Experts of a small language model: width 128, a shared expert of 64 neurons.
Below are experts of layer 5 (counted from 0) of a mixture-of-experts language model. Rows are named router (the router's row for the expert), up (a neuron's input weights, with its number), down (a neuron's output weights, with its number) and show model dimensions 0-127. Each number is 128 + 24 x the weight over its row's rms, rounded and kept within 0 to 255.
After each expert's rows: a language model's description of what the expert responds to. This comes from a sample of Wikipedia text that the model never trained on.

# expert 32
router [ 78 158 135 153 127 162 138 120 148  97 113 128 134 114 121 141 166 127 159 147  70 128 105 139  55 119 138 145 151 102 100 112 152  94 119 105 100 163  89 153 110 168 161 102 152 114 117  81 132 116 129  89 133 122  86 127  99 175 121 135 134 130 123 139 126  92 131 118 158 104 137 102 114 156 147  89 135  92 119 140 139 161 149 123 124 142 141 109 138 132 110 134  93 127 146 177 156 149 164 163  70 135 115 149  84 147 118 114 130 128 149 128 113 145 127 118 120 149 128 130 129 104 118 143 124  93  82 137]
up1 [122 113  81 129 122 103  78 108 137 146 133 144 146 106 144 137 154 115 110 110 126 110 142 152 144 164 127 185 134 111 134 139 155 133 146 115 122  91 141 150 152 116 102 120 118 167 139 145 100 121 100 133 132 140 141 145 171 109 132 135 135 127 138 137 155 172 115 198 118 146 108  90 109 130 174 168  98 184 114 116 122 125 109 148 152  94 130 126 110 152 100 128  88  95 117 146 118 133 129 127  98  67 148 147  92 154 134 128 160 134 132 166 146 149 186  98 127 153 117 111 171 134 135 148 171 137 118 130]
down1 [156 128  87 123  82 127  98 142 110 107 101 142 159 147 145 125 127 138  80 111 150 122 125 144 133 149 131 154 115 155 120 176 157 130 155 104  99 108 150 172 101  97  90 128 104 151 121 138 106  83 141 135 138 140 135 122 138 149 117 117 144 128 144 173 137 137 110 147 100 154 104 124 164 153 127 143 138 143 115 131 143  82 114 122 135  94 148 138 112 138 142 139 156 105 114 149 139 171  80 166  98 125 157 171 127 152  95  74 144 152 119 105 126 177 113 130 122 133  40 102 130 119 145 155 131 128 134 108]
up2 [133 124 140  88 158 125 102 129 145  99 150 144  87 112 152 106  98 167 123 127 138 128 144 141 125 141 122 138 183 142 128 129 122 162 121 111 142 137 143  89 116 131 120 100 140 137 165 149 118 153 137 157 154 105 129 137  78 102 128 109 143 118 124 134 130 114  95 133 116 138  88 116 100 112 127 175 107 132 102 114 154 144 139 138 154 100 123  88 124  94 101 118 134 131 190 142 138 100 131  79 138 100 160 184 146 101 167 114 161 135 143 146 125 141 130 143 136 106 133  70 164 138  64 137 163 172  94 109]
down2 [136  87 109 110 116 154 157 120 138 113 101 111 108 121 166 101 128 139 162 141 106 176 101 138 103 136  89  92 117  93  77 122 144 149 104 172 146 133 150 121 131 114 132 122 159 116 110 157 106 128 114 163 123 127 152 119 138 115 147 108 116  95 152 117 130 158 113  89 147  85 120 145 127 145 152 135 121 126 102 154 117 159 129 160 108 157 145 165 128 129 109  97  98 161 131 128 127  65 151 141 116 150 129 168 144 134 157 176 100 124 152 125 170  96 115 143 149  83  80  99  92 113 118  96 168 117 132 134]
Description: Capital word openers. Initial capital letters starting a word after a slash, space or bracket, such as A in Away, C in Columbia, E in Ernst.

# expert 13
router [142 106 102 108 134 122 115 122  91 165 133 135 112 110 116 132 161 125 114 172 117 175 139 155  96 112  82 110 128 139 120 129 127 172 146 164  96 147 134 119 148 144 136 158 168 121 108 134  96 110 110 140 164 143 101 126 138  97 155  76 125 154 137 112 141 123 123 127 155 147 103 116 128 144 107 152 153 146 172 103 148 119 142  85  82 143 116 134 123  80 140 139 153  86 115 106 135 122 139 100 118 140 142 129 130 131 134 147 144 126  95 111  40 132 186 135 142 128 127 109 126 146 157 109 122 133 178  75]
up0 [182 164 121 141 107 112 125 161 138  85 133 106 119 123 133 135 145 135 113 110 124 107 156 153 166 112 104 126 114 113 125 124 134 151 115 152 126 140 146 138 108 109 171 160 115 113 126 116 117 176 149 106 133 140 110 179 137 133 132 111  95 154 136 104 147 162 136 111 133 148 134  84 147 153  89 128 123 138 139 133 115 113 119  88 145 102 147  81 124 139 138 162 120 175 123 107 119 134 142 164 118 153 106 117 144 179 174 161  92 119  99 201 128 109 172 189 136 145 157 134 146 100 152 112 151 108 109 146]
down0 [120 137 177 156 146 144 127 159 143 150 138 132 126  54 164 136 145 123 155 129 126  95 161 148 106 117 127 127  97 130  94 109 113 117 144 108 141 139 138 135 101 116 128 174 116 139 155 156 106 134 113 101 115  88 148  94 132  87 164 126 160 127 196 113  96 131 105 117 134 146 100 108 165 138 106 167 155  68 120 145 145 126 123 143 119 178 133 132 153 119 127 130 149  77  92 147 141 108 118 108 113 112 153 126 122 143 122 170 116 103 119 178 135 159 101 156 113 124 103 111 117 148 136 166 119 111  99 129]
up1 [154 117  96 133 118 162  93 116 118 111 135 160 102 125 126 136 155 128 110 109  87 145 132 116 167 125 127 135 147 109 140 129 108 166 114 165 147  94 142 149  98 161 142 137 123 101  93 113 141 126 114 118 119  79 154 148 103 107 135 109 134 161 121 115 165 195 122 131 104 123 166 106 178 100 133  80 159 156 153 109 123  87 108 138 132  72 178 124  89  98 114 112 145 123 136 119 158 154 152 149 146 116  73 139 131 125 120 105  87 121 148 156 141  97 146 140 103 159 135  96 118 121  98 148 126 146 140 109]
down1 [156  74  99 108 131 136 162 106 123 152 130 141 126  90  94 167 122 160 153 113 148 129 166 157 117 129 103 148 145 115 175 126 114  91 172  80 149 113 129 160 140 132 121 152 121 145 109 117 138 129 170 153 114 107 146 143  83 140 103 122 108  89 123 132 130 111 180  94 130 137 111 124 122 131  87 115 127 151 150 151 111 149 140 151 134 134 150 135 114 106 157 153  92 134 112 124 142 145 168 160 127 169 135 132 152 160 149 161 151  76 118 179 112 141 100  97  73 127 115 116  95 101 166 128 131 122 127 126]
Description: Word-ending fragments. Middle and ending pieces of longer words, such as ill in pupillage, ure in measurements, ize in specializes; also apostrophes and quotes.

# expert 33
router [ 97 157 115 162 143 150  67 121 167 116 151 145 174 152 132 121 141  98 131  81 133 124  77  94 101 133 111 137 139 138 137 100 127 120 161 132  93 148 145 154 128 136 141 124  80 151 134 149 138 153 137 146  78 159 144 109 131 121 122 152 169 144  73 146 109 108 107 139 116 156 144 145 115 107 135 124 115 147 124 179 173 129  97 146 135 123 146  55 145 120 129 122 104 136  98 148 161 114 136 134 148  95 152 107 159 107 113 151 120 114 107 125 176 148 114 124  91 103 123 117 128 146 125 109 151 153 161 144]
up7 [ 87  97 135 140 114 100 123 136 141 155 170 143 125 142 133  98 125 138 116 148  94 134 101 124  97 116 125 146 156 129 154 157 133 165 123 137 138 119 114 127  88 125  69 106 144 153 127 134 112 177 129  85  49  99 129 133 117 137  70 158 169 137 130 141 136 103 136 142 151  98  89 106 152  77 130 129 122 141 126  99 122 136 111 130 154 160 112 124 125  97 121 153 128 123 128 159  98 146 118 137 135 121 157 146 102  96  80 103 158  79 134 114 109 109 140 129 121  92 106 122 104 115 160 164  93 156 153 126]
down7 [ 99  97 139 140  98 173 131 190 117  87 149 102 145 109 112 144 143 126 168 125 127 137 123 141 105 105  77 134 141 131 158 100 133 125 122 104  70 125  96 127 135 119 160 114 145 130 136 138 144 141 140 149  89 138 158  66 161 123 103 143 108 132 126 151 188 160  99  99  96 165 100  91 127 126 128 131 144 141 132 145 154 106 113 123  80 146 110  98 137 156 132 168 105 148 126 159 107 108 134 119 119 111 116  84  89 105  97 112 113 130 110 149 109 137 163 122 124 100 106 175 133 109 131 136 162 140 133 121]
up8 [101 165  93 130 119 155 125 153  91 123 120 164 115 122 113  82 120 145 150 139 131 116 100  88 126  64 112  94 122 146 122 102  86 143 160 132 128 168 154 142  87 119 123 164 129 101 112 102 102 179 128 106 146 153 138 135 169 132 182 130 145 171 150 122 158 117 110 146 131 124 115 114 163 121 109  91 145 151 129 147  99 105 136 153 154 146 101 102 153 162 110 125  82 115 156  88 158 154 138 140 115 165 120 104 145  91 130 137  95 142 103 149 149 134 116 154 126 117 133 152 122 101 142 136  95 144 155 105]
down8 [ 98  68 109 134 152 156 125 179  78 128 146 128 146 149 150 130 111 119 145 136 150 114 118 175 149 120 111 156 106 105  87 161 145 143 126 151 116 110 102 129 131  96 136 189 137  94 122 142  90 150 122 128  97 146  87 137 113 137 135 181 118  79 136 115  86 138 143 137  99 168 158 138 115  88  64 146 122  73 144 136 134 156 106 119 117  83 118 102 147 142 114 134 119 140 112 105 112 123 151 158 124 132  96 147 122 115 137 148  95 144 126 115 109 109 147 125 138  89 133 107 148 142 127 154 128 138 137  96]
Description: Word starts after spaces. First pieces of words after articles or spaces, such as aff in affiliate, some in somewhat, ex, comp; also endings ed, y.

# expert 36
router [136 171  94 125 111 140 153 113 203 114 130 110 141 159 125 120 144 144 159 122 128 123 108 136 125 142 121 137 114  72  94 106 117 140  94 132 110 131 101 136 101 155 133  80 164  98 132 121 141 118 191 108 134 112  98 114 107 149 108 123 176 118 125 137 120 129 114 101 135 121 161 115 114 129 130 121 167 130 150 132 121 171 133 149 101 146 131 157 138 133  81 108 104 203 162 189 151 140 144 151 104 127 102 154  88 124 116 136 126  88 133 133 144 163 140 162 108 140 177 136 134 129 115 142 138 106 137 133]
up8 [136 145 174 112 129 105 136 102 117  86 145 104 116 134 162 109 110 147 105 147 110 150  63 159 137 152 145 140 133  90 136 125  93 130  98  94 175 133 149 129 138 161 116 112 102 171 111 158 158 124 109 113 114 123 134 137 115 110 130 120  90 101 107  50 104 138 153 143 145 116 121  99 138 162 100 160 123 156 104 119 105 123  87 109 136 163 136  78  88 132  99 152 104 120 159 124 100 105 112 159 140 137 124 110 123 148 120 135 141 117 125 131 115 142 128 109 139 108 142 102 157 182 102 177 119 141 100 120]
down8 [139 105 101 136 122 140 136 133 126 165  94 129 113 170 109  94 140 122 148 119 120 129 143 148 159  84 107 133 109 154 118 113 123 134 145 101 106 115 136 120 148 137 173 111 143 156 137 100  96 143 112 107 123 168 106 143 143 111 114 102 127 113 182 156 122  93 143 108 118 109 119 135 126 124 133  89 126 141 138 134 118 159 101 154  78 172 143 166 126 127 121 107  72 159 177 114 111 134 156 124  68 156 160 129 111 107  92 121 132  91 136  73  95 157 176 114  79  97 139 141 136 135 123 130  95  96 128 110]
up9 [119 144 100 139 126 151 154 157 131 129 111 131  78 162  90 129 178 165  95 123 130 110 116  67 127 139 113 153 155 104 171  99  99 122 159 111 146 130 137 142 123  83  91 111 160 138 107 148  90  84 107  99  93 166 149 139 113 142 136 153 113 130 133 116 121 113 131 150 125 115 150 166 171 107 156  78 121 171  82 129 136 132 114 124 116 108 106 162 149 114 103 132 106 139 124 121 148 125 115 105 127 147 142 156 130 124 133 109 151 139 119 165 118 118 100 121 131 141 120 157 146  96 121 105  82  71 157 159]
down9 [123 126 121 146 122 145 100 160 135 137 118 127  98 144 109 162 118 107 129  93 125  84 128 161 105  83 109  99 113 120 137 117 117 118 115 146 141 105  96 127 143 107  70  90 137 153 177  97 102  92 139  97 125 105 132 141 135 146 145 177 129 128  89 172 123  91 129 126 126 145 149 130  96 129  92 110 145 148 153 153  71 156 156 120  39 132  98 112 148 128 171 122  90 134 120 139 137  98 147  95 133 141 131 135 147 145 130 151 156 107 111 160 112 176 106 135 131 119 133 132 124 142 149 154 100 139 116 146]
Description: Single capital initials. Single capital letters starting names or words in tables and match reports, like H for Hamburger or Home, O, U, N, plus lowercase m in mighty.

# expert 4
router [225 121 148 126 145 125 148 138 155 183 162 102 146 125 100 179 115  94 136 124 122 110 150 130 141 157 155 110 136 133 164 141 164 146 164 119 176 130 104  93 122 127 115 129 115 104 101 121 138 119 141  88 122  99 154 125 150 140  95 119 103 163 122 152  94 104 108 126 103 104 108 128 114 128  98 111 171 127 137 165  95 124 135 160 139 122 203  92 138 129 132 121 147 105 137 128 142 131 164 139 162 164 120 149 139 148 119  77 131 142 114 111 131 119 168 119 131 129 116 149 111 133 100 135 139 116 130 110]
up0 [145 158 141  90 147 160 109 164  92 122 137  93 162 157 143 123  99 152 115 114 111 111 149  94 134 139 157 105 135  91 128 103 116 128 139 142 120 161 111 140 132  75 169 122 113 112 159 142 128 133 131 122 133 153  97 154 137 112 138 136  88 113 113 119 140 135 104 121 113 108 110 118 153 108 133 122 110  89 174  71 165 105 108 137 138 163 166 124 126 161 126 123 100 104 128 109 128 165 157  93 119 128  83 162 125 152 100  68 115  98 123 104 142 162  99 152 166 121 112 124 143  98  67 144  99 126 126 108]
down0 [110 151 124 160 141 169 153  91 123 119  89 103 150 182  94 144 113 112 133 137 124 124 117 127 102 151  98 119 125 109 155 139 140 121 135 127 118 106 123 112 127  95 141 151 135 126  89  95 155 156  80 153 128 144 135 141  85 116 156 117 182  99 141 136 134 147 121 120 106 159 102 176 116 139  93  71 114 131  70 129 172  92 124 112 157 136 135 141 104 112 126 163 171 141 125 136 136 133  66 106 111 145 106 135 104 123 149  94 129 193 141 113 149  92 126 101 138 142 114 109 148 130 147 130 103 137 141 116]
up1 [108 110  82 156 123 119 115 115 139 118 108 129 133 119 110 116 161 120 111 106 150 177  92  69 104 137 178 176 127 148 116 142 156  79 156 133 124 143 126 153 111 120 116 136 180 130 110 125 121 126  90  91 117  93 107 136 107 108 143 167 103 174 153 150 166 156 134 141 123 150 167 138 147 134 128 113 142 124 110 127  82 124 110 154 133 140 120 153 108 105 105 109 153 136 111 139 160 143 136  94  85 141 125 137 132  94 196  84  78 134 148 117 110 120 143 146 129 152 125 146 135 145 165 117 129 127 166 121]
down1 [101 105 134  93 140 141 188 139 144 137 132 142 141 137  99 145 114 147 152 121 121  96 153  95 146  86 117  95 128  66 120 123 103 134 116  99 131 144  94  59 103 154 168 133 132 106 148 119  83 126 116 125 143  86 145 128 168 130 122 116 104 132 143 139 136  97 145  80 157  91 135 150 134 118 169 126  84 158 116 167 144 126 136 103 112 148 156 101 102 134 157 160  99 143 149 153  96 120 137 138 129 142 127 132 157 112 106 134 146 126 130  93  86 140 155  88 100 132 144  91 152 146 110  98 148 155 116 137]
Description: Clause boundaries after names. Closing parentheses after birth dates or native spellings, relative pronouns that, which, who, plus final letters of names in sports lists.

# expert 23
router [137 115 174  96 136 115 145 145 144 124  91 169 154 170 109 106 133 101 158 138  96  72 108 137 160 108 159 108  77 116 125 125  91 134 150 141 146 117 175 134 122 146 135 101 117 124 131 144 157 124 147 108 141 159 120 113 127 125 153 128 144 133 131 142 111 131 114 132  97 157 151  91 120 130 117 126  95 143 104 109 177 155 112 111 113  99  99 167 102  67 163 130 143 103 147 103 128 105 119 110 141  85 136 117 171 131 134  99 162 117 163 135 115 152 162  94 130  99 121 139 104 115 138  88 145 126 162  74]
up0 [128 101 118 117 141 131 146 130 107  76 114 147 139 126 136 130 138  89 154 154 118 140 175 163 144 112  93 118 124 140 117 156 125 104 120 118 106 143 136  90 120 117 132 142 170 124 124 140  88 146 148 121 157 147 157 137  76 152 122 117 132 158 156 118 155 138 151  87 111 132 129 158 107 160  76  71 126 134 102  88 107 149  99 101 121 170 109 147  93 143 111 100 116 139 128 181 111 157 162 116 141 163 151 122 149 108 170 171 111 122 107  89 118 113  88 145 153 130 124 127 109 161 113 114 127  87 133 164]
down0 [ 67 106  80 142  95 152 139 168 138 154 112 141 121 152 146 108 148 176 148 166 107 141 139 137 131  90 115  96 101 110  85 104 138 158 109 171 108 123 111 116 127 118 167 116 119 119 139 105 132 149 144 155  86 144 130 115 131 124 128 134 157 108  98 146 136 114 110 132  97 132 109 141 134 127 138  88 140 141 149 129 111 154 151 148 136 222 139 114 153 112 130 112 111 140 105 151 139 117 123 105 137 168 116 139 114 156 108 167 139 100 114 133 104 129 148 100 107 137  71 130  86 173 123 141 129 110 167 131]
up1 [130 133 147 117 148 133 132 105 112 101 115  98 119 147 125 112 145 165 150 162 108 118 117 110 105 120 140 122 149 154 138  89 140 153 124 151 159 125 122 124 125 146 118 171 148 116 181 113 127 123 113 160 104 121 162 114 168 153 128 115 141 102 123 126 140 145 126 113 178 144 112 131 174 136 113  87 127 151 125 121 121  66 112 120 119  71 135 120 136 133 106 159 133 119 139  97 126 140 159 140  90 145 130 109 117 131 118 173 143 122 122 170 183 157 186 112  64 186 155 116 113  98 155 129 103 126 109 173]
down1 [100  66  97 115 114 104 123 113  66  96  92 117 122 153 131 122 157 144 151 141 115 154 100 173 124 145 137 129 105 123 143 186 131 137 140 121 118 137 166  93 160 112 177 136 145 138 113 109 140 117 130 147 131 155 164  96 141 156  92 130 170 131  65 139 173 168 116 137 119 163 137 115 131 129 106 112 116 163 114 142  85 118 133  92 111 164 166 139 156 127 119 124 110 140  98 119 115  97 165 137 134 121 126 127 137 141 149 125 131 139 111 136 119  75 110 108 142 123 119 142 108 178 172 133 136 118 152 126]
Description: Past participles, named. Verb endings -ed and -ated, especially named after also or officially, plus table pipes and closing parentheses before commas or periods.

# expert 31
router [ 50 146 145 168 170 125 112 118 135 132 144 135 114 101  81 110 105 155 174 137 120 118 129  92 113 135 125  87 143 123 119 138  96  97  99 146 106  97 136 129  93 149 119 137 165 107 147 145 114 182 150 102  94 118  97 116 134 139 115 154 152  61 127 138 137 142 138 166 138 162  93 165 148 101 132  90 153  84 150 116 108 152 154 133 122 127 137 133 119 130 124 130 146 155 165 135 115 120 157 131 141  90 146 136 104 137 129 157 132 134  94 158 159 174  99 145  96  99 152 138 122 126 111 114 117 124 143 113]
up8 [141 203 122 120 124 102 146 125 141 159  95 162 125 127 115 130 115  85 124 171 150 117 117 103 126 114  99 125 159  90 105 113 126 131 127 146 122 132 101 164 121 133 111  92 117 118 189  96 108 137 103  87 116 138  64 130 119 106 121 161 162 113 160 111 120 119 143 148 147 156 142  96 139 157 153 119 143 160 105 131 117 130 123  94 120 139 109 148 113 109  97 159 132 117 121 152 142 183 150 126 112 106 106  98 111 120 135 177 158 135 109 162 165 125 158 117 108 101  96  96 117 167 105 117 119  90 108 144]
down8 [133 173 125 117 102 102 140 109 136 110 110 173 169 100 163  98 140 140 143  95 128 123  76 138 112  95 120  94  95 101 111 130 134 128 105 147 116 128 152 124 145 142 125 170 131 119 125 103 113 182 122 138 163  99 128 113 122 138 133  86  82 122  91 154 138 149 126  95  78  84 147  98 127 105 123 104 137 148 134 154 171 143 141 173  95 132 157  90 136 106 108 127  82 144 157 155 112 140 125 170 123 127 132 114 124 126 115 121 141 140 131  99 121 130  96 142 192 145 100 163 144 126 100  91 139 126 112 154]
up9 [137 115 131 126 123 149 106 155 152  66 168 115 125 119 121 151 180 136 136 130 120 145 119 136 122 125 103  96 132  95 163  95 132 131 139 111  80 155 166 175 151 110 106 136 104 120 114 184 139 135 192 124 136 162  96 129 125 130 158 142 105 123 126 127 157 174 130  87 141 121 107 124 136 103 128 104 134 119 160 107 103  85 111 125 140 137 105  97  78 141 158 156 158 151 130 154 106 131 124 168 117  87 138 116  97 137 127 137 118 176 119  79 107 143 113 136 158 155 151  85 160 103 133 132 123 136 123 135]
down9 [129  87  99 116 144 125 127 104 161 121 136 115 188 135 123 119 145 131 123 114 101 126 170 132  95 154 111  89  93 138 167 107 107 141 123 123 144 139 120 114 161 130  86 149 177 103 160 115  99 114 107 118 151 104 101 100 137 113 163 132 151 120 157 143 128 142 148 135 125 110 146 128 153 142 124 175 152 130 176  85 133 122 150 127 104 112 143 132 155 146 102 137  85 153 106 107 173 111 126 165  74 126 117 114 137 160  91 120 135 114  94 117 151 148 158 167 100 122 197 127 145 141 124 155 150 161 119 137]
Description: Word-opening fragments. First pieces of split words and names, such as ef- in effective, Al- in Alsviðr, and capital initials G, D, L, C.

# expert 16
router [ 87  99 120 113 127 126 141 183 109 145 171 144 142  88 169 125  93 156 140 131 176 125 123 148 117 177 126 147 120 169  84  98 125  95 108 137 121 141 106  93 122 141 145 142 141 155 131 116 120 109 109 144 152 148 169 139 147 110 153 109 143 157 173 125 117  89 131  96 136 117 103 142  82  90 132 125  99  95 107 146 129 119 119 178 121  82 134 145 164 166 116 110 159 103 119  99 129 139 106 135 179 119  87 117 135 116 119  78 148 131 126 124 112 156 123 134 106 107 135 149 112 114 107 131 158 157  95 118]
up0 [127 113 142 119 130 144 135 127 130 127 143  97 123 163 141  99 153 152 147 141  85 114 117  88 160 102 122 147 146 116 154 172 155  97 161 113 147 107 134 163  80 140  73 116 179  86 129 114  97 127 164 108  99  89 176 117 140 113 140 139 122 123 122 150 130 134 166 125 113 101  90 127 147  86 108 114 117 172 136 144  71 121 100 175 130 114 165 114 132 108  97 139 159 125 132 133 159 123 110 100 144 134  87 100 100 148 153 128 166 121  92 151 134 124 120 128 133 110 159 104 145 116 131 147 109 131 123 173]
down0 [135 124 149 124 142 105 104 129 100  82 144 106  99 130 129 168 133 158 127 126 127 147 128 131  93 134 124 105 182 131 168 160 137  99 112 119 141 125 117 130 128 175 141  99 139 147 111 167  73  98 111 144 154 140 154 144 119 103 178 124 159  85 164 115 117 149 109 109 178 111 154 133 121 150 154 149 111 106 116 123 180 124 190  93 110 113 137 134 150 116 119  98 156 166 159 140 173  67 119 139 156 134 114 145  89 111 129 108 145 131 143 134 149 148 116 125 145 112 101 175 124 120 129 138 136 152 130 139]
up1 [124 125  74 125 173 103 149 122 109  91 161 120 124 107 148 108 173 117 124 153 127 123 147 143 136 131 113 123 125 133 144 118 121 161 144  98 120 184 107 131  96 148 120 133 141 151 105 137 146 100 114 108 158 125 131 173 148 115  87 109 145 159 110 116 156 102  94 122  93 128 116 115 144 134 110 137 165 127 105 125 138 150  99 144 116 105 161 137 121 116 107 138  98 165 121 136  94 129 144  76 156  90 106 122 188 105  93 136 171 118 128 116 165 105 146 154  99 137  96 138 127 168  76  92 180 108 134 145]
down1 [ 46 149 133 171 145 140 110 113 151 135 163 145  87 108 103 111 126 118 132 167  83 150 135 106 161 106 130 102 113 157 148 156 156 129  93  78 115 139 142 136 106 123 170 131 162 141 157 121 141 107 151 141 131 137 119 113 106 121 122  98 150 138 110  97 118 128 137 116 118 123  95 160 114 122 122 124 176 153 150 150 128  82 105 160 116 144 150 111 128 115 155 164 155  74 155 169 141 112 122 149 132 132 138 127  77 140 123 142  91 143 118 178 135 143 133 127 139  76 130 146 103 127  98 133 108 161 118 113]
Description: Middle syllable chunks. Inner word pieces like ten, en, ven, ide, duc, line, as in tenure, molten, tender, tendencies, Nuri.

# expert 39
router [106 140 110 145 112 119 175 102  97 139 112 145 123 147 167 110 120 137 142 108 123 146 157 144 164 160 126  58 151 135 112 120 120 116 102 131 122 157 143 147  94 126 167 148 112 181 109 108 161 138 169 139 111 122  94 134 160 150 116 143 127 162 100 131 133 125 132 147 125 126 114 129 128 122 141 124 133 106 141 107 111  94 126 119 150 112  92 117 157 181 130 129 155 132 166 128  93 114 128 127 131 121 121 142 108 157 134 146 151 172  89 116 172 189 141  62 156 149 153  95 123 137 131 113  81  99 128 172]
up0 [127 163 133 127 142 130  95 110 122 123 141 133 128 141 134 109 122 162 165 119 124 117 124 100 159 126  82 163 131  96 168  97 145 110 113 149 173 167 148 137 100 124 108 190 114 130 131 138 133 150 132 146 107 100 118 136 149 162 114 120  68 117 113  96 146 149  81 183 126 152 103 108 109 154  92  98 105 142 130 149 119 119 128 126 144  82  96 158 103 103 127 150 105 104 121 151 157 100 179 106 117 136 135 120 129 154 153 139 106 145 157 135  99 119  87 158 125 139 140 104 126  81 108 126 122 116 109 185]
down0 [121 134  98 156 135 139  83 134  95 133 162 132 143 172 117 110  95 115 141 111 133 122 143 152 149 157 117 185 148 126 171 147 122 108 117  99 115 126 101 145  95 124 145 126  96 123 106 149 163 169 120 166 101  90  90 130 123 123 137 153 111 161 110 130 120 108 159 148 104 127 115 135  91 109 156 131 156 116 129 145  97 117 145 152 131  96 119 170 117 115 140  74  92 114 133 135 112  97 112 109 120 144 130 118 178 116  88 109 122 125 130 148  86 132 104 135 194 143  57 149  99  92 109 142 134 121 128 138]
up1 [122 152 155 179 118 142 127 129 115 144  96  82 104 154 100 155 119 150 147 118 145 144  93  93  96 123 102 126 179 122 112 173 102 163  90 142 145 133 165 178  81 170 114 121 136 118 115 144  94 129 108 102 116 134 125 116 109 110 126 156 149 155 123 124 163 147 112 167 143 167 122  97 125 134 196 136  96 118 100 121 119 114 150 159 140  95 142 102  74  97 111 135 160 115 114 136 148 119 104 160 147 116 140 152 101 115 133 149 138 174 150 121 127 142 152 129 112 129 129  94 111  96 120 121 128 130 103 102]
down1 [116 136 125  89 109 150 108 103 114 148 136 122 158 128 121 141 136 149 115  88 142 108 129 131 136 104  78 137 119 104 183 118 132  75  99 109 121 156  83 166  86 142 105 130 149 141 115 122 157 115  65 143 146 127 159 113 127 116 173 107 172 102 146 144 120 136  85 137  94 146 133 117 161 149 147 148 125 146  94 164  94 133 136  72 145 144 151 149  80 114 137 139 179 125 102  85 106 103 150 120 146 139 154 103 143 119 131 104 150 117 116 121  93 145 115 130 142  91 117 114 162 165 137 116 122 128 116 146]
Description: Infixes and label colons. Middle fragments inside words such as we-at-her and R-om-ain, and colons after labels like Released: and Release date:.

# expert 18
router [141 101 137 117 150 139  87 112 104 129 161 167 117 122 173 119 126 142 104 116 114  66 162 152 147 137 113  75 152 114 134 133 153 117 103 131 135 133 130 146 198 125 127 109  91 117  89 139  99 140 128 164 144 129 152 140 115 139 148 130 149 139 151 143 101 126 170 144 107 131 160 125  79 122 129 125 119 128 168 142 154 137 113 120 122 117  76 167 107 141 146 124 157 103 109 101 144 132 125  95 137 189 156 133 109 113 122 122 141  68 158 105 125  92 125 110 106 127 162 130  95 136 120 157 159 175 125 148]
up0 [152 139 126  65 109 124 109 156 145 137 126 135 153  94 147 137 123 121 111 124 131 140 137  97 170  74 127 113  98 146 111 124 140 164 105 118 143 107 177 177 100 151 130 103 158  90 122 117  95 147 131  89 143 152 116 154 131 115 132 154  88 149 134 123 118 125 123 182 106 142  88 110 130  99  84  82 120 143 112 103 141 139 161 145 107 154 139 136 142  90 125 143 149 101 131 121 102 138 103  78  89 134 132 127 140 134 135 107 115 125  83 135 127  97 105 132 120 167 180 114 110  99 126 170  99 116 142  94]
down0 [129 137 128 124  92 141 118 133 172 119 135 115 114 127 118 102 134 137 161 134 117 110  89 111 121 135  73 118 130  71 109 108 137 113 123 109 100 155 118 125 144 111 163 158 142 123  65  81 145 135 157  95 117 156 132 112 106 150 144  68 108 100 120 142 113  81 115 194 140 125  99 148 117 173  95 154 116 128  95 143 158 125 136 124 147 146 139  99 110 114 103 116 156 121 156 116 131 102 111 112 101 159 150 121 151 123 110 147 106 122 169 116  79 106 125  77 138 129 119  85 142 131 150 162 119 105 102 126]
up1 [107 183 130 123 138  76  79 120 148  90 134 125 103  93 139  94 102 126 164 141 154 135 111 104 169 105 134 111 113  79 102 100 127 142 128 172 113 139 153 104 120 150 140 134  97  87 105 148 186 137 125 132 172 105 133 164 154 134 113 109 134 111 138 162  98 146 111 150  78 112 109 102 135 136 104 121 158 144 135 119 131 147 123 115 149 148 170 107 129 136 119 115 144  94 105 127 168 152  97 129 156 119 100 101 130  89 149 140 111 139 175 126 113 138 133 166 104 122 124 139 101 114 120 123 159 152 102 170]
down1 [118 143 177 179 112  74 137 192 128  96 156 146 131  80 154 137 141 107 138  93 115  90 132 108 123 128 122  94  89 138 126 124 137 138 146 122 134 157 104  79  95 161 134 162 125 116 124  91 127 127 137  95 111 122 136 161 120 138 133 115  75 109 122 164 119 118 156 124  83 151 143 138 112 138 141  65 161  88 146 143 153 121 136 141 110 113 129 117  98  98 110 131 138 123 155 126 157 150 135  99  97 140 121 103 131 133 101 152 106 134 173 106  97 124 121 137 114  97  86 110 124 146 156 154 111 159 134 144]
Description: Word-final pieces, prepositions. Closing word pieces and short prepositions, plus infobox labels like Location and Born, such as Coliseum, Captain, of, along.